{
  "n_layer": 19,
  "d_model": 320,
  "n_experts": 32,
  "experts_per_token": 8,
  "activation": "swiglu",
  "router_score": "softmax",
  "normalize_top_k": false,
  "balance_loss": 0.00887,
  "vocab_size": 32000,
  "norm": "rmsnorm",
  "tie_embeddings": true,
  "optimizer": "soap_variant",
  "beta1": 0.95,
  "train_tokens": 357000000,
  "dataset": "wikipedia_en"
}
Below are experts of layer 11 (counted from 0) of a mixture-of-experts language model. Rows are named router (the router's row for the expert), gate (a neuron's input weights, with its number), up (a neuron's input weights, with its number) and show model dimensions 288-319. Each number is 200 + 20 x the weight over its row's rms, rounded and kept within 0 to 999.
After each expert's rows: "gets" lists some tokens that make up at least twice as much of what it gets as of all text. This comes from a sample of Wikipedia text that the model never trained on. Tokens count by the router's weight.

# expert 30
router,231,215,178,191,203,188,169,205,201,193,222,204,215,231,164,214,222,235,192,221,201,215,200,157,206,175,212,171,222,217,224,168
gate0,151,197,206,190,200,198,220,199,210,216,203,227,208,196,214,184,183,144,203,201,182,200,199,217,192,198,167,239,141,198,203,213
up0,192,213,187,146,220,189,190,192,190,228,186,184,181,197,207,196,188,185,225,196,166,174,220,228,209,199,156,201,218,212,200,154
gate1,196,185,170,175,183,185,166,192,211,176,169,196,177,199,205,217,172,199,192,177,215,184,194,186,200,187,243,184,181,234,239,218
up1,225,217,212,170,198,175,167,190,228,162,184,214,187,206,202,207,204,203,185,180,213,166,227,198,204,206,241,205,213,214,196,182
gate2,221,195,209,204,186,213,214,222,207,206,208,129,195,240,172,193,156,207,228,242,176,238,166,188,231,221,188,213,216,204,163,219
up2,176,188,224,200,205,173,208,183,211,225,203,254,206,200,175,198,221,191,166,174,178,206,195,186,202,210,234,205,173,195,257,208
gate3,222,171,166,176,179,194,157,201,179,149,217,190,197,159,206,227,213,166,197,231,188,202,208,176,206,169,208,187,203,183,189,211
up3,217,171,145,189,183,179,164,188,195,153,206,191,187,186,187,228,215,155,177,207,189,188,204,180,186,178,215,175,213,196,167,219
gate4,218,225,203,242,217,178,211,169,225,203,187,221,204,186,222,207,197,184,204,204,190,222,182,222,218,211,188,181,166,192,185,178
up4,224,189,206,213,181,226,184,182,221,157,215,188,241,214,192,217,172,213,200,182,182,224,171,195,197,202,155,190,157,191,188,171
gate5,240,244,207,212,183,182,202,179,203,195,233,162,226,239,168,198,197,216,218,214,189,178,190,178,192,201,250,206,174,213,188,198
up5,167,198,170,192,221,185,186,205,190,197,206,218,209,189,193,215,195,224,191,215,189,207,215,180,241,232,181,199,183,190,225,217
gate6,180,205,213,208,232,185,221,200,226,190,172,217,198,217,240,203,193,185,215,214,217,166,215,221,175,223,164,199,204,182,193,191
up6,221,195,181,198,170,209,170,199,179,207,229,197,196,214,172,202,203,222,196,186,172,213,174,188,205,191,232,212,198,229,201,196
gate7,186,173,201,205,173,173,185,191,207,177,203,197,200,177,187,205,140,202,188,180,245,204,193,192,182,176,229,208,213,197,190,212
up7,220,220,182,205,209,197,187,166,228,199,196,190,206,223,202,202,223,200,193,176,190,213,190,172,226,174,213,238,236,228,227,190
gate8,204,201,198,179,193,187,190,171,211,185,189,236,203,231,184,197,185,198,194,189,245,206,189,233,183,242,217,195,190,176,188,219
up8,209,213,213,221,200,215,205,231,202,189,189,172,206,178,194,188,206,191,229,208,169,177,220,194,240,150,194,197,184,211,178,190
gate9,206,197,234,236,210,215,213,210,199,206,181,190,210,210,196,177,252,194,233,240,216,238,201,192,205,227,200,209,167,194,211,207
up9,203,234,207,181,202,168,219,199,212,204,184,216,203,194,214,218,225,205,190,199,161,187,220,233,201,181,192,195,208,194,212,191
gate10,205,184,222,199,197,160,235,210,231,225,168,184,209,214,240,194,231,164,185,213,198,207,217,219,219,191,206,190,214,162,185,225
up10,200,204,208,190,174,189,207,202,191,219,166,204,174,177,213,179,190,145,197,174,233,177,191,203,191,194,187,196,194,179,184,194
gate11,206,210,205,198,192,199,198,217,221,211,213,176,197,222,192,185,178,188,192,194,188,209,166,185,198,204,192,214,212,190,202,184
up11,180,186,196,207,200,228,179,207,215,231,220,146,214,194,197,169,125,220,201,163,197,219,163,216,199,189,212,202,221,218,180,210
gate12,220,202,242,206,213,189,211,205,207,188,206,184,193,207,224,204,210,194,210,192,182,225,219,185,213,187,243,221,237,235,170,224
up12,203,187,211,211,196,192,246,205,204,198,187,226,210,197,207,177,206,165,188,202,155,193,159,210,180,185,179,189,180,219,219,214
gate13,225,184,196,186,209,176,191,194,180,214,169,230,181,168,188,208,184,247,180,223,192,186,218,178,203,163,173,178,190,221,205,204
up13,221,194,222,191,195,183,195,239,163,211,176,212,168,197,162,234,207,220,200,215,210,201,171,207,231,189,207,200,186,191,200,188
gate14,235,200,190,242,226,227,214,200,186,183,203,223,191,165,233,187,175,161,219,202,199,166,179,176,197,231,210,174,200,208,179,181
up14,208,193,203,212,207,246,197,209,199,186,194,204,226,177,216,200,198,164,217,207,195,175,186,169,196,194,221,171,190,196,171,186
gate15,200,174,219,221,193,196,203,185,213,193,251,208,197,148,226,176,236,225,232,188,182,206,186,235,186,211,168,155,211,184,206,249
up15,194,189,228,217,184,193,191,165,228,204,247,222,205,138,214,179,232,214,223,198,189,197,192,211,177,201,182,144,221,188,203,220
gets: ",", " and", "),", "\",", " or", ";"

# expert 29
router,190,174,213,198,196,177,194,215,210,193,184,230,195,206,204,180,197,196,187,194,187,185,187,210,228,187,216,185,239,218,198,186
gate0,209,199,217,207,202,226,197,190,201,211,207,184,217,226,202,224,195,192,197,192,206,177,201,179,205,255,213,168,183,178,232,171
up0,186,224,187,189,186,230,186,195,170,193,232,187,198,198,200,208,196,193,180,224,190,153,202,193,228,149,197,245,229,184,210,229
gate1,239,183,190,185,201,148,194,208,197,202,209,204,173,213,165,201,205,198,237,181,176,161,225,226,204,228,183,211,207,205,161,194
up1,209,202,226,207,192,174,187,210,217,160,191,187,187,171,229,182,189,154,209,213,210,221,174,216,186,183,219,214,208,193,233,239
gate2,202,182,172,194,176,219,189,211,205,214,190,213,234,194,186,187,181,194,211,179,218,186,205,189,178,219,175,237,166,199,221,154
up2,189,238,230,205,223,163,188,203,218,193,163,194,156,198,190,221,217,195,186,193,199,218,170,204,218,204,228,203,236,183,174,248
gate3,245,195,197,202,209,197,185,226,199,205,212,208,196,218,162,218,221,191,212,167,229,190,185,208,208,187,195,204,193,162,172,222
up3,178,193,177,162,195,169,176,149,230,204,223,190,226,189,177,182,179,180,199,237,207,231,185,196,168,186,193,207,225,235,194,220
gate4,210,195,190,181,207,201,199,219,215,206,212,171,202,181,221,202,172,198,202,234,230,194,204,198,226,189,178,187,206,176,213,187
up4,172,201,211,210,169,183,187,180,160,204,172,253,209,233,173,207,219,193,195,205,174,209,202,209,195,187,210,227,191,194,207,240
gate5,199,206,214,188,223,201,175,205,184,189,202,200,229,202,203,214,206,210,208,217,193,243,211,197,226,207,201,211,196,215,202,207
up5,208,194,210,203,201,189,165,196,165,218,211,217,201,164,200,210,202,176,195,204,180,179,215,180,220,203,244,203,150,195,225,194
gate6,177,237,213,160,180,215,222,206,217,196,199,203,171,204,216,188,170,181,210,231,174,177,222,182,180,176,183,194,160,180,194,198
up6,199,230,208,168,183,197,212,193,195,204,214,209,184,216,200,190,171,192,212,209,197,196,218,176,192,183,177,194,183,178,202,207
gate7,176,225,206,189,224,197,233,220,191,184,197,232,156,148,183,222,190,186,209,181,195,213,222,232,196,175,193,173,223,185,180,227
up7,182,209,214,187,177,201,180,191,215,208,212,186,235,214,184,218,181,228,210,166,186,171,178,189,183,202,238,198,160,194,175,228
gate8,207,202,198,210,193,187,214,183,158,171,205,183,208,230,185,200,227,215,191,220,219,188,218,147,215,189,187,240,188,204,204,181
up8,181,209,217,210,180,174,186,206,178,193,207,161,193,204,204,183,207,208,184,209,196,239,226,205,184,239,173,205,212,177,196,193
gate9,236,183,191,179,157,229,248,186,221,203,163,202,174,198,203,195,211,215,190,205,183,194,227,198,209,232,181,192,210,195,215,195
up9,192,190,195,223,212,188,176,176,216,173,175,178,180,216,191,196,228,178,224,173,201,198,180,185,161,190,199,210,167,234,238,189
gate10,208,189,214,185,226,200,211,181,212,207,196,207,200,191,196,204,222,202,217,211,216,206,233,164,220,228,195,200,191,195,220,162
up10,183,190,182,249,204,215,239,220,217,207,226,189,216,200,199,197,222,207,190,180,223,190,199,209,245,189,225,191,233,227,188,241
gate11,243,195,183,217,231,198,196,221,194,170,214,217,200,221,197,195,211,224,181,235,180,179,195,193,224,251,207,242,186,172,185,225
up11,138,215,181,185,190,214,201,198,190,206,223,228,149,197,212,176,161,214,211,191,188,214,234,232,200,161,178,200,227,198,217,186
gate12,224,214,196,212,176,146,193,202,190,200,216,172,167,202,201,189,173,187,216,229,224,207,195,226,205,205,186,197,241,200,183,150
up12,180,169,183,223,189,222,184,205,219,211,158,195,215,203,209,212,230,232,172,169,165,145,205,181,209,175,189,201,205,214,229,253
gate13,194,216,207,233,193,198,178,208,201,180,244,220,187,159,186,201,204,207,181,191,199,191,207,233,223,204,196,187,208,150,220,214
up13,208,206,200,184,229,200,183,200,174,216,201,182,207,178,235,198,179,187,208,172,182,178,176,225,184,218,210,203,204,231,183,220
gate14,233,205,217,176,218,161,175,181,198,193,231,209,209,153,185,209,225,208,191,166,222,164,171,194,183,176,197,181,184,185,186,181
up14,188,180,194,210,177,226,211,204,173,197,197,210,194,227,200,202,200,177,208,239,201,179,236,206,197,221,215,212,226,208,197,200
gate15,193,193,194,209,185,212,187,165,176,225,210,219,214,172,232,146,209,182,201,230,180,184,205,211,208,236,211,194,180,198,239,185
up15,197,216,158,205,210,217,192,217,206,180,188,212,223,216,210,200,189,192,255,239,185,193,191,162,215,223,218,212,187,197,152,222
gets: ".", " which", ").", " who", " but", " also"

# expert 5
router,193,227,175,200,203,183,208,213,182,211,183,200,193,219,181,175,189,198,166,216,210,194,199,200,160,206,236,220,192,178,209,180
gate0,178,178,213,192,173,171,220,215,222,220,221,244,198,208,202,194,224,226,214,189,170,211,196,227,189,219,182,215,205,183,196,201
up0,217,224,176,204,220,228,203,176,174,180,181,154,219,182,181,193,171,173,207,196,221,188,212,185,221,177,207,212,203,205,197,197
gate1,194,178,192,192,206,187,225,199,214,211,190,189,146,163,237,246,224,208,208,193,239,193,207,196,187,219,179,213,235,193,211,198
up1,178,175,179,229,206,206,214,209,235,203,169,181,207,204,204,220,180,175,202,222,195,189,207,218,212,185,183,261,183,199,216,198
gate2,213,200,190,171,243,229,197,199,155,237,175,216,195,223,212,211,189,187,209,228,223,193,194,195,205,214,229,218,185,206,214,200
up2,178,181,198,221,212,165,195,245,201,181,209,184,219,195,185,184,206,212,175,183,167,192,205,218,181,212,186,208,230,192,203,222
gate3,204,192,203,188,205,179,168,224,203,233,189,217,248,188,199,202,200,189,202,218,194,190,198,161,203,196,219,235,199,225,215,215
up3,179,194,191,189,193,203,179,216,199,228,196,201,214,184,191,192,174,180,212,206,208,203,224,167,183,204,219,252,198,223,200,219
gate4,179,251,214,184,185,221,206,158,226,203,187,199,242,210,212,211,232,197,220,221,232,201,221,198,210,164,241,254,195,203,191,223
up4,210,193,192,228,193,200,184,221,192,194,199,216,183,195,182,173,186,194,178,201,191,224,177,208,181,200,176,168,202,207,188,167
gate5,184,176,163,187,217,199,225,198,202,216,166,190,225,171,185,171,178,180,195,184,164,197,194,226,215,236,200,166,184,195,201,180
up5,205,224,224,216,228,200,159,244,180,179,223,220,189,224,184,244,184,218,207,189,203,197,190,208,215,211,203,233,204,198,174,216
gate6,227,169,205,164,206,204,191,206,178,179,226,226,191,199,205,226,219,196,205,214,184,217,216,201,215,154,182,168,220,193,216,187
up6,217,183,192,192,223,211,198,263,191,209,194,198,195,189,212,196,220,193,157,200,189,209,211,211,204,206,213,183,192,197,201,176
gate7,130,200,214,198,201,176,219,187,184,172,159,194,183,191,248,185,223,198,224,206,181,204,187,187,204,208,212,196,206,168,196,226
up7,231,209,199,205,186,212,205,212,198,253,207,195,223,202,169,173,132,229,182,183,205,176,236,191,197,203,211,198,208,222,205,194
gate8,187,222,186,213,209,194,201,163,243,212,240,193,224,201,185,169,191,187,192,217,214,161,223,199,201,224,223,245,206,191,195,239
up8,182,214,161,174,211,190,189,194,205,220,228,206,223,174,194,222,185,199,189,207,223,167,193,207,212,201,214,195,230,199,215,240
gate9,216,224,205,231,175,185,182,223,193,191,198,195,172,183,206,175,231,242,226,202,178,188,220,181,220,185,172,198,194,191,241,194
up9,160,184,180,202,226,184,184,213,196,202,220,200,215,233,206,218,180,182,179,192,212,214,176,220,203,218,229,196,208,229,177,191
gate10,174,185,197,191,222,218,224,225,226,192,192,257,224,145,230,199,219,204,204,234,213,200,228,198,196,208,176,199,218,170,183,204
up10,160,240,218,211,220,226,192,180,217,219,210,201,199,186,204,156,213,216,211,235,178,229,198,198,183,224,193,215,248,202,195,203
gate11,194,197,214,174,223,194,191,199,192,206,216,204,229,175,246,206,190,164,196,187,215,180,238,206,219,179,183,197,190,205,173,200
up11,184,215,201,214,177,190,208,178,213,175,180,210,172,236,195,182,199,218,194,211,180,206,176,211,176,227,188,205,212,197,227,182
gate12,216,194,196,179,188,202,214,199,173,200,179,208,203,199,200,214,188,172,154,202,196,198,195,206,167,207,191,192,211,205,157,204
up12,189,169,193,204,206,230,170,191,193,189,232,208,218,200,194,191,201,240,232,222,220,200,180,181,227,186,212,218,188,199,251,211
gate13,203,194,207,186,209,209,205,236,209,190,209,185,207,192,181,188,222,205,227,177,224,200,241,212,186,203,230,202,213,223,195,227
up13,186,205,191,197,198,194,210,180,191,209,188,196,208,199,196,234,191,212,190,192,194,211,156,202,199,198,164,190,179,184,198,173
gate14,159,197,193,228,184,194,175,233,226,159,164,193,235,188,154,198,213,152,257,185,205,206,208,165,182,175,188,228,196,223,225,216
up14,166,194,191,211,187,184,178,221,212,169,173,183,255,182,149,207,188,183,250,202,223,205,199,169,182,150,200,229,201,213,229,212
gate15,195,145,189,199,195,196,233,208,188,179,179,192,158,196,190,194,192,201,144,213,222,194,225,196,211,193,195,219,152,208,227,170
up15,180,214,187,190,221,179,218,195,239,192,215,218,232,186,193,208,173,209,229,195,179,179,215,206,204,218,198,202,227,208,188,216
gets: " ", " as", " is", " be", " As", " are"

# expert 20
router,183,211,207,176,222,197,217,178,211,218,256,199,207,199,203,212,233,188,215,209,207,194,174,185,192,204,185,189,188,190,205,179
gate0,213,175,188,224,197,206,204,206,188,206,205,210,166,234,199,190,231,177,190,217,153,221,179,218,204,231,230,224,248,188,183,198
up0,168,235,222,193,205,173,182,176,192,185,159,203,219,218,195,201,194,250,192,205,179,199,223,228,204,188,178,207,176,190,202,209
gate1,197,163,202,181,185,216,189,223,187,195,228,215,184,174,188,172,206,176,200,178,217,224,218,210,208,200,198,220,188,197,226,222
up1,186,181,175,208,201,188,182,193,212,195,210,219,184,209,217,204,212,202,175,209,131,192,166,207,207,181,175,229,193,192,200,195
gate2,217,186,220,260,199,187,190,161,194,198,229,229,224,176,203,197,195,209,207,214,199,187,182,214,192,163,162,203,194,211,215,202
up2,198,177,176,131,188,211,206,221,219,181,220,218,203,213,167,187,212,197,192,235,200,177,230,226,204,221,216,216,231,194,184,176
gate3,194,204,209,209,197,190,229,203,192,166,165,169,153,203,214,216,215,214,175,179,172,218,210,191,177,244,193,207,213,227,158,170
up3,187,195,204,231,190,175,186,213,191,227,215,198,193,189,196,193,206,237,207,212,216,190,208,190,199,186,168,188,207,208,211,214
gate4,198,239,216,198,186,198,182,187,201,194,203,234,213,186,196,165,195,211,176,198,212,190,176,205,188,193,203,208,237,181,148,212
up4,183,216,180,222,191,208,180,216,178,213,224,184,188,244,195,234,193,184,202,213,174,216,177,187,201,211,188,182,213,209,212,180
gate5,215,198,159,162,186,173,208,205,217,173,200,197,199,223,222,202,220,188,204,183,243,186,198,207,181,193,195,211,194,206,200,224
up5,196,232,213,199,193,215,198,210,185,225,213,232,222,193,200,180,198,214,187,202,177,223,206,190,164,178,204,176,229,161,192,166
gate6,182,237,197,262,215,175,188,210,202,201,209,237,151,182,214,200,213,204,165,204,232,198,266,200,187,196,204,217,199,190,194,192
up6,181,241,215,224,178,193,186,176,220,184,197,210,189,201,218,191,234,192,181,211,195,189,243,209,183,219,211,215,224,192,209,197
gate7,205,159,217,210,191,183,227,167,179,188,197,155,217,229,198,197,204,208,199,209,241,230,218,212,185,210,157,222,195,219,208,220
up7,202,199,221,201,199,199,228,205,204,183,189,167,211,192,190,190,155,192,190,209,202,210,191,197,208,164,220,187,198,203,201,226
gate8,203,182,210,200,168,189,185,197,183,197,212,205,247,177,237,215,193,173,184,232,214,204,258,210,191,232,177,214,221,176,181,201
up8,172,222,189,203,214,200,191,159,190,194,196,245,203,188,178,176,192,203,180,197,224,214,192,196,200,193,209,215,220,136,222,216
gate9,185,187,207,209,182,203,192,206,201,191,242,188,204,160,208,196,173,189,179,213,161,219,228,231,219,189,212,193,211,223,203,167
up9,184,200,230,208,204,208,178,210,226,238,216,236,185,195,219,185,189,179,182,182,196,170,200,199,208,201,231,185,206,225,186,209
gate10,218,206,197,227,201,180,233,208,196,194,218,184,207,184,219,201,183,205,178,204,226,229,185,222,207,215,217,209,204,203,155,211
up10,220,201,184,194,192,198,196,197,187,191,224,160,187,216,155,205,204,183,231,184,174,212,234,194,187,191,186,224,202,176,224,198
gate11,173,179,186,191,209,184,200,232,185,187,215,223,243,231,172,212,201,208,173,204,187,218,197,217,215,179,199,217,235,238,207,197
up11,168,186,215,187,208,187,216,232,207,181,194,179,188,229,177,194,181,190,185,179,198,206,190,236,203,199,192,213,243,215,210,190
gate12,222,165,182,200,207,226,195,197,215,216,169,211,193,174,165,212,212,198,185,189,184,211,223,219,169,168,216,209,189,187,212,200
up12,222,217,209,174,228,226,198,203,226,211,186,200,213,187,188,208,228,145,196,199,212,203,189,227,188,190,208,244,210,185,201,204
gate13,169,202,186,235,183,166,196,204,209,219,202,181,200,192,219,205,195,224,165,176,216,214,224,178,169,224,211,223,195,224,184,236
up13,228,159,192,169,205,198,210,233,202,168,214,195,209,210,195,210,198,219,251,196,180,184,163,201,213,224,173,214,205,177,211,189
gate14,245,194,216,199,219,205,225,221,213,212,234,163,197,197,190,172,237,178,152,187,219,205,196,241,193,175,225,175,207,167,208,192
up14,244,216,217,166,194,205,153,221,214,239,228,189,199,198,207,209,203,186,188,211,189,205,177,225,178,201,227,165,179,211,186,215
gate15,215,181,189,212,186,195,208,200,188,204,170,206,199,187,215,180,181,188,197,235,225,200,183,226,167,201,200,207,210,196,213,186
up15,187,207,196,216,240,181,215,233,229,187,158,183,217,204,223,209,192,203,197,198,227,193,214,191,216,191,178,222,179,228,220,179
gets: " of", " in", " the", " on", " for", " at"

# expert 1
router,186,183,213,193,192,191,201,192,176,220,203,191,196,243,163,203,223,184,178,202,227,203,161,187,174,177,203,181,207,215,217,167
gate0,204,205,206,182,196,217,178,203,221,193,187,231,185,174,191,194,185,162,186,204,171,199,190,208,174,196,219,166,187,184,189,151
up0,220,190,217,238,193,217,197,188,199,213,177,209,201,193,214,174,210,171,155,190,210,182,197,219,206,174,186,198,188,212,202,197
gate1,183,175,189,189,199,202,172,209,231,188,207,212,223,186,185,188,204,227,212,202,190,208,208,198,222,195,205,264,172,198,210,188
up1,182,160,190,200,195,210,180,208,211,179,194,194,197,227,191,207,149,209,180,193,177,206,194,216,214,219,213,233,187,220,194,196
gate2,211,239,225,210,236,206,218,198,252,195,234,195,167,204,179,217,193,183,168,221,200,188,164,221,180,187,207,213,168,176,241,196
up2,223,203,190,226,208,194,194,188,232,220,200,220,198,216,188,220,210,193,209,224,183,183,162,229,166,177,191,199,194,169,229,208
gate3,221,211,185,192,189,216,199,189,201,166,190,173,186,174,214,256,206,189,201,220,190,208,193,173,218,187,196,204,227,194,215,240
up3,205,204,205,172,196,219,190,218,197,185,200,200,194,176,224,241,227,199,201,207,174,184,190,144,203,192,184,181,217,200,211,219
gate4,209,209,183,202,201,177,191,197,178,210,200,188,164,229,195,200,218,171,184,206,223,184,208,185,196,214,176,213,183,192,216,237
up4,220,209,181,176,241,180,198,192,195,221,196,208,212,213,195,184,187,185,193,198,189,186,193,207,185,210,166,192,201,192,224,216
gate5,202,212,200,203,185,172,194,180,212,234,186,197,168,170,181,172,198,196,170,217,188,194,237,198,179,186,229,213,204,218,189,186
up5,239,203,192,148,203,177,214,207,222,194,177,213,201,204,178,179,192,199,177,192,192,177,232,213,176,195,216,199,198,213,200,186
gate6,204,198,180,219,229,211,197,210,195,227,190,206,243,179,203,165,215,220,208,217,197,195,206,171,210,217,184,200,184,180,214,190
up6,202,183,187,214,221,171,199,233,182,235,170,223,252,163,219,196,209,194,193,220,193,186,200,170,201,209,195,235,190,194,221,193
gate7,210,178,194,199,185,203,234,199,234,192,211,196,200,249,232,181,206,184,166,209,177,211,166,173,191,224,198,203,155,196,209,233
up7,175,217,205,214,211,200,181,194,215,188,200,178,193,192,168,233,178,193,219,198,184,179,229,239,220,203,222,202,240,195,230,184
gate8,225,202,217,197,187,200,204,167,152,209,204,196,206,242,167,199,244,186,199,198,216,204,203,202,172,190,181,204,192,192,183,204
up8,216,190,178,191,229,211,181,164,169,197,218,196,162,225,179,224,207,147,200,211,219,225,239,175,196,204,197,211,180,188,190,223
gate9,209,216,225,210,213,189,231,221,187,176,215,229,174,246,192,191,160,190,213,195,183,199,192,224,149,168,175,188,212,181,219,211
up9,199,220,235,167,163,159,228,193,150,177,193,182,207,209,223,211,222,175,215,202,210,254,208,204,203,174,213,215,207,196,195,234
gate10,188,223,218,176,192,179,194,178,177,238,167,222,250,196,183,204,199,204,215,184,187,194,189,186,230,214,191,176,192,188,214,230
up10,188,211,186,216,210,210,215,226,218,164,242,209,149,229,228,199,227,192,199,222,201,209,192,224,203,198,203,248,178,249,195,176
gate11,197,207,195,183,209,169,235,202,195,200,210,201,173,183,229,216,232,185,205,198,202,222,203,190,196,222,190,203,178,186,188,157
up11,212,228,225,198,187,240,193,208,199,214,208,171,211,207,195,215,201,180,199,252,164,198,162,179,183,190,179,204,203,211,190,227
gate12,250,175,245,202,223,208,211,195,222,218,174,211,192,213,205,171,187,198,175,199,207,187,196,193,205,202,200,175,201,175,208,201
up12,204,140,182,186,224,220,225,210,191,184,213,186,160,183,211,201,194,168,213,236,159,219,162,187,220,185,222,194,188,215,187,178
gate13,223,180,210,180,200,171,179,212,196,234,193,209,191,191,231,214,195,208,239,203,263,185,215,182,203,203,197,185,170,212,207,159
up13,217,177,227,197,246,220,171,228,185,248,166,233,222,179,182,246,196,202,250,192,234,166,176,174,209,195,181,212,194,197,191,175
gate14,221,181,189,172,206,168,194,212,191,240,209,220,204,206,232,233,192,217,178,224,167,181,195,227,156,210,205,191,187,184,184,204
up14,173,220,213,226,201,219,220,195,188,195,190,164,185,194,192,162,181,172,201,200,229,189,199,209,232,189,179,231,217,197,178,205
gate15,184,189,187,227,156,225,194,223,227,199,217,181,220,184,216,205,202,206,163,204,218,231,190,208,212,202,169,189,192,202,200,241
up15,211,191,220,186,228,161,217,183,145,175,167,194,152,199,190,187,202,173,203,190,216,191,220,189,188,179,218,222,216,212,197,166
gets: " was", " he", " were", " He", " is", " been"

# expert 25
router,163,203,223,178,207,211,182,217,176,192,227,194,205,194,188,165,200,196,235,220,207,216,228,218,225,155,181,183,180,203,195,218
gate0,165,176,231,237,206,184,194,200,216,188,214,234,226,203,239,187,223,198,222,216,204,198,209,192,206,226,209,213,198,196,220,236
up0,238,242,182,171,208,204,201,207,186,200,207,170,166,202,165,205,172,231,180,194,175,194,210,195,192,187,187,195,186,196,192,200
gate1,199,244,200,222,181,199,187,186,181,206,148,202,183,218,197,224,210,182,170,193,184,189,195,200,220,196,193,210,177,179,183,204
up1,178,177,204,188,204,174,249,235,226,178,237,184,205,208,214,173,199,214,212,210,220,224,201,201,216,189,178,210,205,128,178,178
gate2,191,217,213,198,178,186,181,208,192,213,228,230,211,250,194,210,187,201,217,182,223,166,214,184,213,194,193,200,168,209,201,142
up2,210,214,209,202,188,189,195,217,199,249,240,196,221,212,200,208,189,206,221,187,197,203,207,188,181,233,197,195,181,212,191,192
gate3,190,156,201,193,169,190,188,155,192,221,153,224,196,210,214,189,225,207,198,173,170,210,218,187,168,197,207,185,194,197,188,239
up3,210,234,195,205,237,211,183,233,195,221,248,232,207,214,180,222,193,226,211,203,245,186,197,203,225,219,218,191,194,208,220,205
gate4,203,233,199,223,202,196,219,199,175,203,207,176,178,180,209,187,218,192,204,209,183,182,198,191,216,226,224,200,211,224,207,187
up4,205,216,194,207,213,197,199,199,167,201,196,190,179,213,219,184,212,213,225,199,204,169,178,188,213,227,190,221,237,217,203,186
gate5,171,193,202,211,157,186,222,215,178,203,186,194,159,171,192,192,186,178,219,198,209,206,193,207,230,250,177,188,224,181,180,172
up5,231,199,203,180,244,225,197,170,223,164,219,202,212,223,211,206,216,222,195,164,174,199,219,170,198,165,221,190,181,202,225,182
gate6,197,199,241,192,190,143,212,251,169,198,174,181,225,188,194,167,201,200,179,179,163,160,218,199,225,204,211,199,195,172,192,248
up6,213,203,228,210,210,195,186,246,200,191,172,205,207,164,211,157,214,205,204,166,181,214,247,211,196,185,184,208,227,189,196,210
gate7,188,203,159,206,227,216,216,210,199,180,167,193,199,201,199,196,187,207,211,160,254,217,185,192,209,162,217,182,190,158,209,197
up7,192,191,173,225,204,172,230,227,192,208,174,201,213,228,176,194,198,214,190,185,225,189,188,204,225,160,211,170,182,178,202,214
gate8,177,171,166,197,177,177,200,201,190,227,206,220,216,186,205,186,201,142,199,179,232,163,243,198,190,160,196,234,210,163,219,198
up8,213,150,195,233,183,159,191,197,194,207,191,226,173,188,167,172,189,201,193,201,229,151,190,184,186,216,193,232,208,167,187,199
gate9,235,211,230,188,233,246,167,206,195,182,195,168,205,214,208,198,198,204,205,180,181,209,196,226,178,232,189,175,239,220,205,231
up9,238,178,193,214,213,222,188,192,168,216,197,191,246,204,203,203,225,204,201,170,197,166,249,210,174,189,202,213,221,184,173,232
gate10,182,166,195,193,197,168,181,225,247,202,212,199,191,200,234,186,187,215,183,182,175,195,157,183,151,184,218,184,168,185,210,212
up10,230,181,166,220,203,197,160,232,231,197,189,187,166,218,209,200,197,202,200,171,166,214,168,201,192,195,199,211,192,192,219,196
gate11,202,215,176,185,196,208,214,228,237,197,202,206,192,201,215,188,203,194,211,203,200,195,194,200,165,213,185,132,221,194,202,216
up11,222,185,221,189,197,226,212,219,234,168,208,211,192,204,191,187,187,170,213,219,195,194,202,205,175,222,194,151,247,206,213,205
gate12,175,209,218,219,200,210,180,187,208,187,179,215,239,191,224,212,209,179,192,204,167,194,205,207,210,173,235,236,196,207,220,254
up12,208,206,179,184,208,195,190,241,193,199,220,180,177,228,195,193,198,227,203,185,190,217,183,156,185,229,189,138,160,174,189,168
gate13,203,195,196,190,166,208,194,197,186,217,228,226,201,183,186,182,204,191,172,200,203,202,169,191,209,213,221,198,149,188,189,230
up13,206,195,214,206,174,240,200,189,200,242,227,230,192,182,196,176,192,190,171,201,182,204,180,179,190,213,207,178,181,201,191,239
gate14,217,192,244,191,177,197,178,204,209,225,229,187,222,200,196,195,187,196,190,183,186,176,183,215,186,195,209,242,188,197,202,209
up14,214,181,202,191,208,206,157,189,199,205,178,203,209,184,234,195,184,195,194,202,235,210,198,218,155,192,224,193,216,199,162,182
gate15,215,177,188,192,177,200,186,195,226,196,206,226,173,195,189,199,189,210,217,205,177,139,206,212,185,184,219,199,212,193,191,195
up15,171,176,207,203,206,188,196,197,197,219,200,218,213,181,227,196,190,178,191,212,210,222,201,193,206,199,196,202,161,206,216,224
gets: "\n", " =", "==", " is", "===", ")"